python train.py --num_hidden_layers=14 --hidden_size=320 --n_experts=16 --experts_per_token=2 --d_expert=144 --d_shared_expert=0 --hidden_act="gelu" --moe_layers=[0, 1, 2, 3, 4, 5, 6, 7, 8, 9, 10, 11, 12, 13] --router_score="softmax" --normalize_top_k=true --routed_scale=1.0 --balance_loss=0.00396 --balance_bias=false --router_z_loss=0.001 --init_std_router=0.0315 --lr_router=0.000295 --vocab_size=32768 --norm="layernorm" --norm_eps=1e-06 --tie_word_embeddings=true --optimizer="muon" --learning_rate=0.00141 --beta1=0.9 --max_grad_norm=1.0 --batch_tokens=32768 --max_seq_len=1024 --train_tokens=283200000 --max_steps=8643 --dataset="wikipedia_en"
Below are experts of layer 5 (counted from 0) of a mixture-of-experts language model. Rows are named router (the router's row for the expert) and show model dimensions 160-319. Each number is 128 + 24 x the weight over its row's rms, rounded and kept within 0 to 255. Numbers have three digits each.
After each expert's rows: "gets" lists some tokens that make up at least twice as much of what it gets as of all text. This comes from a sample of Wikipedia text that the model never trained on. Tokens count by the router's weight.

# expert 15
router:148124129121103145145145160135120134126122145130141079171150115103128113163100142184108139112150134163131154155172168136117102145128096124124116171146141145100177122112120086155132142128105162126123163102148080191141179121111149129159108179122148117127160096116121113112133092119070068142186131099123135147110161133169132128127136121135106111115136125147147121097151130136118140141134140108139142162093159136135151117119160151130165130120166148122136160127115127128131162119152106
gets: "|", ",", " |", "-", "%", "a"

# expert 1
router:129126130101110110124127138125167086151141153180137087135148152120102111167107154149116104102137105133138149120155134104084120127076105122131151134126151137111145118104119144150145145123128131144150151124111157112119112125118097155155165117167130167090133131119130089115073099122098101136120121130122170107093146054134110149119142169130121149127140099128128137093133107095136143051126144136114116144123152136117172123134128133106187130130153103105137161146157136103129148101167106
gets: "-", "0", "1", "201", "200", "2"

# expert 13
router:132182157127121138131142135112133130154140103092171119181112160107126110098092182147139115106118142106091145171151148134115116120101103144146125147129170153102148112127103095116161131149113174117120131134130126131135151115111129076166123146111141133162124097123103076155107144091073108167129139122146162138104152110158133188122141114098114126098159097155112119142156121090169136104152099107133125113111132171090135175160164113130149118142128137158152137121129131121155134109152132
gets: " (", " in", ".\n\n", "–", "==", "s"

# expert 11
router:153138144130099158185127160130166146124139151145167094150113128118080135146118135123089143112117125152158123124183153093143089117102139177112102161140140172124159099097087155129109135150144146094150154108107147108161139129102120128151150149101102073148144139146124085113094093155065114167137134103126131123105143093119132108080135100130106114120134123142133118103175111096142114086106127138157091112111135154124145154078165139119124159122154147135118187123163116095141115095140120
gets: "\n", " |\n", ".", " \"", ")\n", ".\n\n"

# expert 8
router:138162109116110146133137128170145142134147152134168097121131152135152119153099142110133143108150137179100157137177139118134123116100105112108146125132160152106138127070100110177126082139118132132145144165111137132128139111149114092138148129133168140164154110141130102120164133110132124160153108145095101147099135080118110202124113124125127128105162093146157144106199147130149153125120118096116085110105148134115162122112105171128119125148141146084177119153086097162144129118145116
gets: " ", ":", ")", " –", " -", "/"

# expert 9
router:124125158110125139156132177125105187163105115154143117188129188103139102130110121146145104137198131136105145118158137094133136144096100141126142110176149125125129132144110164158100120102099150129131137103131136105117141119168146141105176123145140118123117138130092141102162117158100073156123112133119085154113119088094134130117105132093119099151098077134121125133139132097131118139148153068138117150083107148109166150120144149130177169101136118107128113114152075110132162099128118
gets: " he", " |\n", " He", " it", " It", " they"

# expert 5
router:113136140125112149110122137131128130159108108122097073160119117146103136182118159141110136116128134173138163128130136122146092121092113112125168149129142117124167134123131156135123110169136130147156107113116155066109140139109127123136132122161166118107139105123110123102089068148096086143140119150119109136086193105145151118142091162142119095134154123133150146104147171119182136155111099155152103138095138178147135120126128132085147150113108154071100125134141103087164114076160126
gets: " the", ".", " and", " a", " as", " that"

# expert 0
router:086119120098130151127099128140131076162160095160147113123102123133136117154114127116126101148135106123133115172175146115138100115123082156128129173139113156166185051165125126192134162143146092139155146130115130098106145125130111117138144127132152106091157110114148150121118156136087132124139108106110110116132115116182129159170142123120113065110166134173130140154163090116126139126076092168149151117110123114112158133136149134117157119136155100095159143145135144115166188124147138
gets: " to", " was", " is", " were", " had", " be"

# expert 2
router:132125157134134162152137161141140136107153129176100094116150141101161102146067142124119122119173115192141119124113112118156119144154136155135152151132156126105151117145128117146148138120108135159142146125087099092130147084101137093135150119141140144137146115112132083092067120129079130138126179108096131145133125159146127176124142110107114103135142080121147127097168115167137143120121172097152127121139134150087173146073150139105151146112154097078144118138110161150154115140141151
gets: " |", ",", " for", ";", " on", " first"

# expert 7
router:148112195123137143138087176147144150130121106160105110135141157123106106134144172128114093096136122112117175134142139118101123146117088130126120123119123164142128136074121134131139089107104170146149121144123149172158137116123085112136148124151127134132174139107134106123100089159080096161138159102133089127103187152137131143111121131114110137151147107153116151147134121122152112086108119157123079144131140134144111115105178089148120121136139119125159132128109138117201115096181138
gets: " of", " with", " by", " at", " in", "\""